{
  "num_hidden_layers": 13,
  "hidden_size": 192,
  "n_experts": 64,
  "experts_per_token": 2,
  "d_expert": 192,
  "d_shared_expert": 0,
  "hidden_act": "tanh_gelu",
  "moe_layers": [0, 1, 2, 3, 4, 5, 6, 7, 8, 9, 10, 11, 12],
  "router_score": "sigmoid",
  "normalize_top_k": false,
  "routed_scale": 1.0,
  "balance_loss": 0.000477,
  "balance_bias": true,
  "router_noise": 0.1,
  "router_cosine_scale": 14.0,
  "init_std_router": 0.0152,
  "lr_router": 0.000862,
  "num_attention_heads": 2,
  "num_key_value_heads": 2,
  "head_dim": 96,
  "vocab_size": 2048,
  "norm": "layernorm",
  "norm_place": "pre",
  "norm_eps": 1e-05,
  "positions": "rope",
  "rope_theta": 10000.0,
  "rope_fraction": 0.5,
  "qk_norm": false,
  "attn_scale": 0.102,
  "tie_word_embeddings": false,
  "parallel_block": true,
  "init": "normal",
  "init_std_qkv": 0.0361,
  "init_std_o": 0.0,
  "init_std_up": 0.0361,
  "init_std_down": 0.0,
  "optimizer": "muon",
  "learning_rate": 0.00644,
  "beta1": 0.93,
  "weight_decay": 0.045,
  "lr_head": 0.00943,
  "max_grad_norm": 1.0,
  "warmup_steps": 200,
  "schedule": "cos",
  "final_lr_fraction": 0.03,
  "batch_tokens": [65536, 131072, 262144],
  "max_seq_len": 256,
  "doc_mask": false,
  "train_tokens": 746900000,
  "max_steps": 5585,
  "dataset": "wikipedia_en"
}
Below are experts of layer 5 (counted from 0) of a mixture-of-experts language model. Rows are named up (a neuron's input weights, with its number), down (a neuron's output weights, with its number) and show model dimensions 0-191. Each number is 200 + 20 x the weight over its row's rms, rounded and kept within 0 to 999.
Before each expert's rows: "comes after" lists some tokens at least twice as common just before its tokens as in all text; "comes before" lists some tokens at least twice as common just after its tokens as in all text. This comes from a sample of Wikipedia text that the model never trained on. Tokens count by the router's weight.

# expert 34
comes after: " |", "-", "|", " Ra", " R", "R"
comes before: " |", ":", " of", "les", "ing", "ci"
up0,201,210,210,229,185,197,155,175,204,163,212,195,184,194,212,191,213,214,174,244,205,165,186,205,213,208,203,195,186,199,219,182,218,209,192,176,206,216,193,202,185,209,194,212,200,239,232,193,208,203,193,195,207,192,224,193,175,232,169,213,234,213,216,197,203,203,166,170,201,205,239,209,202,204,232,160,175,219,222,236,173,199,208,218,200,183,216,226,204,186,189,179,180,179,223,230,201,168,214,159,199,189,180,190,226,202,193,222,214,225,177,200,174,180,209,213,189,198,170,199,189,186,170,211,195,189,207,201,192,196,195,231,209,189,212,194,175,184,217,207,187,218,167,202,183,196,199,230,185,188,203,218,221,196,206,173,205,203,198,211,166,195,233,268,203,229,233,197,190,193,199,220,178,234,199,187,217,200,201,192,219,258,195,212,168,182,175,223,183,209,164,138
down0,194,212,188,202,189,228,189,189,204,192,204,207,226,235,193,199,210,208,203,175,133,182,183,186,203,254,210,197,244,205,202,205,216,200,212,190,167,185,231,207,217,201,204,212,194,216,198,192,224,160,183,192,218,203,214,209,177,238,171,217,209,208,199,172,178,216,214,223,174,215,227,188,177,170,163,204,198,213,196,192,187,201,213,216,185,154,186,182,206,186,206,172,199,182,212,203,220,178,181,242,228,199,190,191,182,213,212,206,211,201,243,184,236,214,231,234,230,163,210,189,213,206,178,202,211,179,211,199,207,187,219,183,181,238,232,192,172,170,227,190,209,217,199,198,198,235,214,197,205,206,208,197,246,181,195,200,226,164,231,231,173,195,209,230,199,208,216,212,207,198,183,177,166,203,181,208,181,169,184,182,205,177,215,183,209,182,160,191,193,192,182,169
up1,201,209,225,191,228,135,181,180,169,185,203,199,203,200,221,188,254,216,179,236,181,169,191,203,169,204,186,197,212,196,183,199,193,193,181,185,186,151,177,179,202,164,227,215,211,220,181,234,199,183,232,191,223,187,203,170,215,197,177,242,212,187,229,217,202,230,213,194,219,235,171,178,204,173,237,179,177,201,204,190,187,205,183,219,170,183,228,199,205,224,213,182,230,212,177,216,221,190,191,200,215,221,214,223,198,195,212,199,243,193,184,202,191,182,180,187,209,231,201,215,195,149,202,211,191,222,202,207,203,207,205,212,199,194,208,200,199,225,229,226,177,149,182,202,210,192,200,232,213,204,212,191,210,200,190,217,194,179,196,205,190,199,174,206,183,209,203,188,198,201,211,209,161,220,190,181,219,215,191,195,219,202,219,181,173,203,192,219,207,184,145,261
down1,200,147,181,175,183,198,234,197,209,202,197,223,185,229,212,189,162,194,231,211,209,224,207,184,194,225,240,193,206,168,196,200,183,219,225,211,231,184,188,218,235,173,157,166,170,179,199,205,188,190,175,197,218,214,208,205,184,217,217,183,224,194,228,204,219,202,235,180,194,202,190,208,157,170,179,187,184,209,197,196,152,211,195,200,215,169,196,210,222,194,169,163,220,184,225,197,205,181,239,207,194,206,215,225,208,192,182,216,243,185,195,218,203,155,224,197,173,214,182,193,214,240,218,218,224,192,210,188,191,173,196,224,200,177,189,211,226,204,174,217,203,181,188,187,203,219,209,207,192,223,187,203,203,201,235,200,209,200,192,227,206,219,207,197,174,169,230,203,223,202,206,187,210,169,223,181,182,189,233,188,223,155,217,202,214,232,156,200,177,214,194,180
up2,189,192,229,225,217,189,196,155,207,204,209,196,209,212,207,224,183,206,213,220,197,206,215,226,178,202,201,200,186,187,158,214,140,182,247,200,141,192,204,209,169,207,177,203,191,215,235,226,212,207,177,202,189,181,204,207,204,236,205,215,176,207,249,195,195,233,227,206,176,203,200,183,206,213,184,186,186,212,171,205,209,183,196,189,219,209,226,178,214,195,192,205,217,192,200,213,218,165,224,184,184,187,206,164,239,171,191,186,195,208,191,194,174,196,206,199,214,230,200,197,205,200,174,203,202,173,227,208,172,199,226,211,188,190,207,221,214,193,176,208,178,195,187,250,165,207,167,203,156,212,217,203,210,209,178,191,196,195,194,214,217,212,189,149,232,214,166,224,211,172,222,189,184,229,234,205,223,174,161,218,209,181,174,203,184,194,175,203,197,223,162,198
down2,218,194,198,174,178,228,204,196,219,214,172,214,198,174,215,229,184,182,191,206,199,209,178,178,191,206,198,204,176,230,238,177,197,154,185,218,190,183,228,174,209,173,220,221,219,170,188,180,199,219,208,237,226,199,224,200,232,207,212,176,170,208,181,211,195,166,187,228,222,184,206,183,200,216,191,214,227,226,195,191,183,163,188,189,211,191,188,177,192,199,193,186,182,175,188,208,186,198,170,228,178,198,200,196,194,205,213,198,215,206,248,215,189,211,209,203,202,203,251,202,198,197,183,179,205,223,225,205,231,171,213,171,215,171,185,207,224,195,172,200,184,216,215,176,143,254,193,222,231,214,186,181,202,199,241,240,177,214,191,233,197,180,212,197,206,208,219,236,190,209,189,189,196,212,159,200,210,168,214,230,221,201,215,216,182,211,208,188,179,173,166,176
up3,227,171,188,214,192,185,195,229,197,198,215,201,190,209,178,196,200,230,192,187,158,201,189,218,172,200,202,185,212,214,164,199,194,186,200,169,204,233,184,178,207,206,214,203,214,173,233,214,205,232,185,215,209,193,213,199,175,195,200,236,223,182,218,186,163,157,218,200,202,205,222,173,168,196,194,204,227,227,198,180,182,224,193,206,213,204,172,208,207,169,174,196,222,216,203,207,194,183,196,189,201,199,146,227,209,185,188,208,197,211,189,246,159,194,199,207,198,222,193,199,206,240,215,234,195,205,235,146,167,185,225,213,223,179,205,186,191,183,237,216,227,187,206,211,215,222,188,232,167,211,187,195,233,203,214,198,217,191,250,172,163,195,175,227,207,173,184,230,173,220,173,206,208,196,212,198,200,208,169,189,188,224,211,178,208,179,223,204,193,206,152,210
down3,195,209,194,202,151,171,203,159,216,233,240,218,177,196,237,208,184,195,207,189,198,218,179,196,190,205,210,141,209,221,191,210,214,210,213,224,206,194,165,142,174,220,213,200,223,175,175,192,184,206,186,236,237,175,210,257,230,189,193,193,228,197,193,191,231,195,229,220,217,209,178,218,188,162,204,190,174,169,188,220,166,208,233,199,216,243,197,214,236,218,181,217,231,226,186,185,189,189,230,223,207,202,212,178,208,189,198,181,218,178,168,206,190,198,218,191,209,171,185,194,215,222,188,204,186,220,194,194,206,187,198,202,191,163,218,178,203,174,192,175,217,185,192,193,163,203,193,206,231,231,190,206,188,212,196,237,188,197,179,195,213,216,191,222,219,216,183,183,191,194,192,227,197,214,199,214,214,203,184,193,205,214,210,197,192,214,163,181,175,215,171,208
up4,195,221,241,159,240,175,208,207,200,223,224,240,215,200,183,213,171,197,225,205,226,218,212,271,209,197,189,181,181,204,164,189,221,199,199,227,191,207,196,191,182,227,207,174,189,219,215,218,184,179,219,167,182,199,190,207,190,200,192,183,212,186,162,227,236,211,209,240,215,186,212,175,178,206,174,194,191,197,200,228,212,182,209,203,191,220,189,214,193,180,202,211,242,223,208,225,166,217,219,206,196,184,206,223,196,187,230,167,219,209,171,213,177,201,174,169,192,214,206,202,199,173,183,181,157,207,190,189,186,185,188,202,217,200,204,219,200,221,189,185,206,201,148,196,192,193,195,226,176,189,187,230,216,184,174,183,215,200,196,193,204,246,199,222,189,231,195,179,178,220,185,186,183,221,241,222,193,191,175,209,215,207,206,158,213,178,172,233,200,170,199,198
down4,193,187,175,199,256,191,201,217,183,238,180,186,208,218,219,210,235,145,205,211,174,195,227,205,171,198,190,155,203,213,187,194,226,207,213,222,172,207,207,216,232,228,207,225,180,193,184,187,210,208,231,225,200,189,214,179,200,190,206,161,167,224,195,215,151,182,189,183,185,210,186,190,209,202,199,227,186,197,214,174,211,241,226,213,208,190,239,197,211,221,201,164,193,217,217,207,213,193,225,190,213,161,195,189,195,223,182,207,176,212,200,206,177,184,192,201,220,206,190,224,218,200,174,211,193,178,184,200,216,207,184,156,180,203,194,215,195,223,215,207,215,184,222,203,165,201,259,174,186,194,191,189,187,194,202,171,226,179,205,189,210,200,195,204,205,190,212,190,212,214,220,162,179,223,170,174,182,201,239,211,203,175,199,230,227,183,239,162,211,212,168,210

# expert 6
comes after: "ar", "li", "or", "ri", "par", " pa"
comes before: "ed", "ing", ".", " to", " in", " of"
up0,168,205,241,180,181,193,225,210,220,189,210,210,184,247,204,201,197,199,189,195,200,215,179,198,223,220,215,212,193,182,208,208,222,224,178,204,204,180,221,194,209,175,197,192,192,211,220,193,214,216,212,198,169,207,177,187,219,236,202,186,221,172,157,202,187,178,156,180,193,197,217,185,181,217,214,201,186,197,227,239,193,205,202,224,216,229,181,210,220,202,187,184,189,194,203,204,203,149,222,223,219,215,163,246,208,231,204,247,177,189,216,199,183,185,136,217,227,213,228,182,186,217,196,164,197,191,194,188,193,183,187,176,221,193,216,204,197,219,200,221,179,176,196,200,189,194,191,213,219,172,150,191,177,176,203,186,181,167,251,214,185,210,207,201,169,199,226,196,201,181,184,218,199,190,211,163,204,188,222,220,223,200,224,192,187,241,185,183,202,240,198,226
down0,164,216,165,177,226,233,172,201,225,203,209,200,209,180,176,206,215,167,197,220,177,182,195,179,194,180,200,204,167,226,222,186,183,188,205,233,186,220,167,189,227,206,192,165,207,184,190,176,194,161,188,194,190,176,210,186,233,202,208,203,220,224,175,227,231,172,223,232,181,204,186,191,254,189,195,234,236,209,234,203,170,191,158,216,209,190,188,178,211,199,189,204,239,181,170,196,196,195,185,228,192,197,211,187,195,159,215,178,189,171,175,221,193,209,189,206,176,179,213,182,198,164,198,220,203,208,200,211,222,213,223,160,192,215,205,177,203,206,225,222,211,181,227,172,183,199,191,182,205,211,203,203,199,186,215,211,191,208,205,211,191,194,196,210,212,192,209,190,199,160,194,220,200,187,200,264,179,216,233,227,230,210,206,241,239,211,179,207,213,220,216,210
up1,194,185,204,163,195,187,228,174,185,194,183,177,177,205,204,202,170,237,188,170,195,222,192,204,204,219,190,196,217,178,193,218,191,187,215,206,215,215,198,162,196,215,178,199,183,203,224,209,198,212,146,242,204,221,182,200,202,208,245,201,177,231,226,238,191,206,181,168,172,196,178,200,212,201,212,206,183,209,197,204,202,234,208,187,233,207,183,216,179,180,210,209,206,215,202,218,179,224,216,212,184,184,196,209,215,194,230,198,197,181,176,197,183,182,191,203,180,170,194,185,207,221,187,185,205,193,197,251,214,217,229,222,183,205,201,186,174,146,203,215,204,166,188,184,153,216,183,180,208,202,228,225,197,185,186,181,226,178,215,166,177,232,213,186,194,192,209,210,187,226,197,207,241,218,211,222,179,202,204,198,214,210,221,240,176,166,201,154,243,214,242,229
down1,203,198,195,204,204,206,181,213,213,177,209,178,204,209,186,194,215,211,198,173,220,194,198,183,207,207,192,218,197,213,186,215,192,214,209,207,219,201,213,204,194,215,210,195,195,162,163,193,205,227,216,185,184,216,168,158,240,192,221,215,215,226,166,174,159,236,199,210,165,174,215,215,197,178,193,213,191,245,209,216,196,199,202,170,207,181,167,225,206,176,206,196,225,199,176,234,187,176,178,197,221,190,195,191,186,190,196,200,215,230,222,191,238,187,231,192,238,219,225,182,234,198,171,198,193,213,195,213,189,221,221,209,172,223,168,221,189,222,216,193,206,223,217,192,205,205,192,185,226,198,210,192,155,166,203,204,185,184,186,186,205,222,226,214,210,238,148,185,216,233,214,202,169,207,185,202,177,173,202,143,238,207,186,174,215,235,216,217,157,178,178,191
up2,238,221,218,166,179,187,174,186,207,235,228,199,199,185,236,200,204,183,150,231,156,177,209,190,212,195,199,212,184,191,173,214,213,178,215,210,205,254,231,194,199,225,173,216,193,189,227,202,207,218,208,203,202,224,204,192,189,227,195,211,170,214,206,208,172,187,176,153,233,219,173,207,225,198,214,189,213,190,192,223,177,250,198,236,177,176,198,199,186,212,209,196,214,180,183,186,193,185,210,207,219,187,218,194,154,198,184,178,224,205,173,201,176,258,230,205,187,193,191,190,177,217,184,205,225,211,226,176,207,172,202,197,206,235,186,191,179,197,227,200,177,202,218,235,183,168,183,216,192,220,187,196,197,179,196,226,183,192,208,210,210,201,190,209,194,191,220,243,192,213,199,203,191,183,222,214,230,202,195,204,197,196,206,245,203,215,167,214,191,194,185,151
down2,196,226,206,209,176,185,195,202,188,191,185,180,179,186,209,199,184,183,193,186,168,215,228,215,185,195,191,202,189,173,191,193,232,196,192,205,189,197,188,236,211,217,227,164,209,178,210,231,199,185,182,170,220,180,235,192,178,188,210,206,230,192,196,198,238,217,207,196,205,204,197,212,170,224,149,205,204,229,172,230,224,180,197,204,209,233,222,209,174,204,214,224,233,182,186,180,229,243,171,173,220,224,176,208,210,193,197,224,193,236,210,159,206,187,199,194,178,211,201,210,214,208,196,213,207,191,206,195,221,215,195,190,203,196,209,234,184,190,235,172,182,187,208,145,195,159,202,194,163,196,271,202,234,193,214,212,194,179,217,175,188,229,210,170,232,199,202,192,188,218,208,198,181,221,173,175,204,230,191,197,191,218,210,193,162,214,177,163,203,230,194,214
up3,148,181,221,164,235,193,177,204,203,168,205,231,188,203,181,212,190,214,168,204,203,210,183,157,221,180,206,215,226,204,223,204,212,241,157,218,214,197,199,247,197,189,204,191,207,193,189,191,178,201,195,179,224,219,212,178,213,168,211,188,189,233,220,190,215,194,202,159,214,187,205,202,215,187,173,210,154,210,173,226,175,225,196,146,214,197,217,198,204,195,192,210,195,174,200,227,182,222,233,161,196,196,221,193,180,210,205,210,173,219,183,197,210,188,195,219,167,231,200,213,178,183,228,225,226,174,209,192,214,214,179,211,185,182,183,184,163,210,185,194,199,215,175,200,196,203,206,210,190,166,170,205,199,193,207,205,255,214,203,230,169,207,193,219,206,195,216,204,209,181,207,223,232,216,185,189,211,208,157,201,223,216,182,243,213,220,215,164,199,203,207,189
down3,230,185,223,176,199,195,200,195,188,187,176,194,206,179,200,157,176,185,180,182,242,218,218,203,202,205,229,208,195,195,177,209,181,183,239,208,193,171,209,169,226,166,187,236,187,215,188,195,227,175,209,187,173,199,185,196,213,168,188,168,209,225,199,168,218,176,221,205,188,191,203,200,230,199,227,191,197,199,212,166,238,190,221,228,217,170,184,214,189,200,240,199,213,192,220,228,223,204,192,191,168,194,189,188,235,199,179,194,235,185,198,187,232,188,202,184,186,188,204,221,244,198,200,185,169,221,184,220,191,235,209,197,184,186,179,181,224,203,204,216,202,205,225,206,188,204,176,217,219,196,195,194,190,208,178,169,170,192,177,199,204,204,259,209,224,219,221,183,198,187,210,201,218,192,206,215,191,198,181,269,194,164,217,207,214,191,151,200,230,183,226,225
up4,198,219,229,213,196,185,218,194,179,190,184,180,223,231,235,205,202,234,214,204,208,212,218,219,219,198,201,187,195,203,178,194,201,195,198,227,215,188,186,186,209,219,191,215,210,216,215,227,205,162,190,147,183,235,212,175,233,173,178,173,199,217,189,204,173,228,192,175,218,224,241,215,221,218,219,170,184,182,191,167,202,183,189,211,224,206,211,205,192,226,199,167,247,172,167,192,206,223,193,198,243,206,217,205,176,229,204,190,221,171,181,187,204,191,198,170,201,218,176,235,215,177,196,191,177,198,193,164,199,188,177,206,175,212,174,175,215,208,181,231,244,230,186,205,215,228,165,191,190,219,178,162,170,171,215,223,192,185,215,199,206,204,180,183,203,198,175,213,168,203,233,211,221,173,219,178,178,200,213,179,202,183,219,175,190,242,195,193,182,200,209,207
down4,185,197,186,215,196,219,188,208,201,192,173,186,186,205,242,207,178,164,226,209,218,198,218,198,180,197,167,192,199,171,184,215,187,198,214,200,208,247,204,197,197,177,151,202,204,216,190,190,228,207,208,212,205,242,179,191,225,178,205,254,187,201,218,186,181,206,237,206,195,227,177,198,186,209,208,222,197,209,178,204,169,183,168,246,167,184,230,194,190,208,192,202,195,204,215,213,209,185,204,207,180,185,204,188,219,193,205,196,211,211,209,219,188,193,193,209,196,202,220,230,183,206,190,199,207,237,176,199,188,200,222,227,177,184,193,234,225,184,219,224,169,193,193,170,224,225,178,201,175,202,209,198,207,214,178,186,200,185,185,205,167,178,210,209,221,186,162,193,196,218,180,188,197,155,188,222,161,198,203,181,212,276,219,239,202,167,196,240,248,189,196,167

# expert 10
comes after: "st", "c", "ar", " st", "t", "est"
comes before: "s", "as", "t", "st", "am", "w"
up0,226,236,217,170,221,188,179,168,187,182,185,238,186,197,158,179,185,168,200,208,219,169,193,198,228,187,208,240,221,195,173,229,187,203,193,219,185,232,181,179,214,214,195,201,182,204,185,201,197,209,203,227,209,215,217,196,217,219,225,205,209,190,222,193,202,195,188,174,228,210,225,247,198,183,201,173,183,234,188,186,223,218,196,202,212,241,177,237,208,199,188,200,229,193,219,192,191,220,177,188,162,185,227,228,203,227,186,198,240,172,208,185,142,227,219,176,166,193,202,219,215,170,207,222,197,190,201,193,200,201,220,199,226,155,181,220,217,191,220,208,218,176,239,183,193,198,189,199,183,219,148,191,170,203,195,200,189,198,211,217,199,215,192,197,237,182,153,196,195,185,185,204,181,224,215,188,210,215,192,191,196,220,188,202,170,182,235,194,190,199,221,192
down0,196,212,200,239,195,210,196,233,233,237,189,218,215,187,227,217,211,188,191,182,161,183,242,211,193,206,208,223,214,216,217,177,190,209,217,214,207,180,201,173,200,212,182,219,216,202,206,201,193,206,219,216,219,233,172,210,200,215,210,196,193,177,187,193,200,202,212,200,169,226,242,179,186,202,181,198,189,196,206,182,190,168,174,189,170,180,240,203,203,209,186,202,223,220,212,157,161,203,241,194,202,194,239,220,144,163,210,239,196,210,180,211,183,215,215,218,171,189,210,203,218,180,204,212,203,228,250,216,177,173,219,195,149,195,180,203,180,193,198,172,167,222,189,240,175,206,185,201,197,219,191,180,177,168,222,192,201,193,205,226,206,206,214,223,176,194,199,195,217,207,180,175,223,207,218,174,212,190,238,186,190,204,184,208,177,209,160,203,182,171,189,178
up1,156,232,167,211,199,185,207,171,226,205,197,174,195,210,193,187,192,204,226,181,172,187,192,176,157,191,238,199,215,192,204,186,213,185,198,166,193,169,210,226,231,200,189,200,210,191,184,144,200,206,182,209,220,172,213,202,194,201,179,220,234,195,258,224,177,208,196,217,206,205,217,215,215,185,175,242,188,182,196,208,202,188,189,171,187,201,197,155,189,202,175,192,210,201,155,229,194,223,183,213,204,207,190,194,238,198,204,189,180,231,212,201,214,182,136,216,197,213,200,194,217,196,181,221,225,211,193,193,168,223,220,193,206,214,176,228,179,222,229,249,207,189,211,179,210,198,195,203,197,204,178,200,208,205,161,208,175,241,196,211,214,185,189,209,221,196,225,187,195,203,182,226,215,193,229,180,184,182,198,185,201,200,198,246,163,195,232,181,193,189,227,206
down1,209,197,227,183,188,162,242,187,151,196,181,187,211,198,198,232,215,204,211,209,223,221,180,204,222,196,210,228,240,232,215,212,213,209,224,211,202,205,181,200,156,190,188,209,220,218,177,201,237,196,198,193,185,208,188,219,174,184,192,193,185,209,195,204,213,201,215,206,196,177,182,206,175,200,211,193,237,201,219,208,235,212,196,202,186,182,206,205,223,162,222,195,202,202,197,167,234,181,224,206,221,208,201,223,216,223,200,177,250,171,201,189,189,195,231,173,179,193,215,216,201,191,203,201,196,159,187,186,166,153,165,200,179,202,194,204,189,210,188,211,212,191,206,225,203,207,201,202,183,240,260,169,234,213,214,227,193,159,183,202,210,186,195,211,191,239,198,211,167,213,184,194,196,186,167,218,209,183,221,165,198,191,197,177,225,183,160,160,184,172,224,195
up2,212,240,198,173,196,216,180,189,226,199,240,196,203,152,198,200,192,198,163,217,200,195,201,178,223,252,190,245,217,191,173,213,178,198,190,198,168,224,239,187,195,178,207,194,223,192,242,192,189,203,185,166,172,173,182,218,214,214,219,231,171,205,209,200,179,174,190,213,185,191,194,192,216,215,214,150,192,195,207,210,224,199,211,239,210,217,215,205,216,188,228,215,212,204,175,240,192,211,212,204,189,212,199,207,183,222,185,233,207,201,206,190,206,217,210,220,165,199,213,182,192,224,219,174,173,210,189,194,176,211,168,228,246,205,168,191,199,171,196,215,212,163,236,200,194,189,218,187,175,193,190,240,221,199,203,196,199,183,175,200,191,166,218,173,221,199,156,193,231,169,214,199,243,208,197,205,190,226,172,180,183,196,205,178,190,199,198,222,211,206,212,213
down2,219,217,217,185,200,181,196,207,217,203,179,247,192,202,211,203,223,190,201,207,201,199,196,204,206,180,202,200,189,205,219,180,185,174,242,221,228,210,176,191,202,199,207,206,164,189,194,191,211,194,186,212,221,194,208,196,194,188,211,189,189,228,241,218,205,225,198,172,184,210,201,202,199,194,208,213,178,218,203,217,215,226,180,165,202,169,184,204,204,187,208,155,214,215,204,223,184,166,212,215,204,165,176,233,198,170,211,187,187,258,177,196,242,230,211,194,153,219,147,199,180,190,220,209,223,185,187,208,175,191,198,201,181,197,175,195,214,217,199,155,194,203,187,227,224,214,181,164,176,180,220,206,199,163,164,259,218,177,187,184,211,240,221,188,187,203,228,182,197,214,217,207,190,230,195,219,208,205,218,204,209,211,202,183,166,170,210,159,234,205,185,229
up3,231,190,189,184,186,211,206,235,193,201,185,156,176,190,201,190,222,203,195,176,177,184,244,202,191,191,221,236,197,190,187,204,200,206,192,175,161,205,190,226,198,165,202,202,188,216,196,209,199,222,209,229,178,183,232,198,194,238,192,191,213,214,196,201,178,206,176,191,177,226,159,196,190,194,188,191,210,171,175,154,174,200,198,193,214,198,218,195,206,203,207,189,226,203,181,220,207,165,224,200,196,203,223,215,201,213,211,237,194,217,173,246,189,208,184,163,188,229,188,174,196,199,206,183,185,207,226,204,221,192,201,222,189,182,197,159,170,193,191,193,186,180,211,233,175,227,154,263,205,211,209,242,222,179,231,198,174,220,225,214,195,196,220,210,226,174,195,210,198,191,261,202,211,184,217,193,183,195,192,236,197,192,201,229,221,163,195,198,185,228,198,217
down3,205,214,185,184,198,177,225,178,219,208,213,212,200,174,196,159,203,203,191,227,194,176,207,220,191,204,189,192,178,218,203,216,193,200,242,222,193,220,172,202,189,235,166,180,171,198,172,217,148,182,193,204,227,231,186,236,169,168,209,178,207,200,214,185,221,208,237,207,216,178,207,185,183,191,194,197,192,197,222,219,208,193,192,171,158,209,174,203,181,232,189,245,233,229,200,205,227,203,212,216,226,177,187,212,215,176,239,231,216,202,231,190,191,203,162,190,210,189,202,157,200,169,202,208,193,214,193,214,194,202,191,210,212,196,198,255,227,194,210,191,193,183,195,186,203,204,177,182,216,232,156,181,210,206,182,211,180,191,206,199,251,212,214,200,229,216,175,168,185,200,197,180,203,201,176,209,181,215,227,150,204,211,195,204,197,182,203,238,225,202,175,206
up4,187,172,203,201,251,222,221,176,203,189,206,191,161,213,173,221,225,213,213,197,174,188,155,182,171,179,222,222,242,228,227,194,207,215,223,209,158,214,208,200,213,219,204,217,220,178,205,198,216,204,193,265,202,208,199,209,201,216,181,186,194,222,220,189,208,216,182,196,194,218,194,215,216,236,209,159,217,181,206,219,221,217,176,164,206,196,203,180,193,182,206,205,183,215,183,214,185,190,173,214,239,201,226,189,207,214,197,227,232,201,162,213,189,203,191,192,208,222,202,227,228,202,186,175,208,211,184,207,207,210,171,174,167,180,205,229,173,178,194,241,201,167,181,192,192,163,174,216,176,206,160,196,214,167,214,203,194,228,168,229,199,229,196,219,183,179,181,195,159,194,229,205,191,172,219,210,178,210,192,203,206,208,190,186,196,201,210,180,194,189,172,170
down4,180,210,210,175,177,177,191,196,221,190,211,234,225,246,204,195,204,184,243,210,201,189,197,220,211,147,213,243,188,206,200,236,215,198,170,202,211,183,211,228,211,218,210,167,224,199,184,186,207,168,214,195,200,172,177,239,187,200,228,202,191,197,170,208,194,187,233,210,214,223,241,200,188,189,210,185,232,218,198,195,170,196,176,213,229,187,188,171,192,209,187,184,191,200,177,192,219,201,212,176,197,201,192,191,224,177,157,209,215,206,213,194,224,208,204,161,225,237,209,207,172,201,177,175,198,193,190,184,183,206,169,233,214,186,197,197,223,169,197,162,162,209,186,218,208,204,175,237,170,202,205,218,214,226,197,228,154,217,235,185,175,200,154,197,177,203,192,180,210,206,228,183,218,210,159,194,179,189,208,216,215,207,205,236,190,193,211,224,215,197,211,200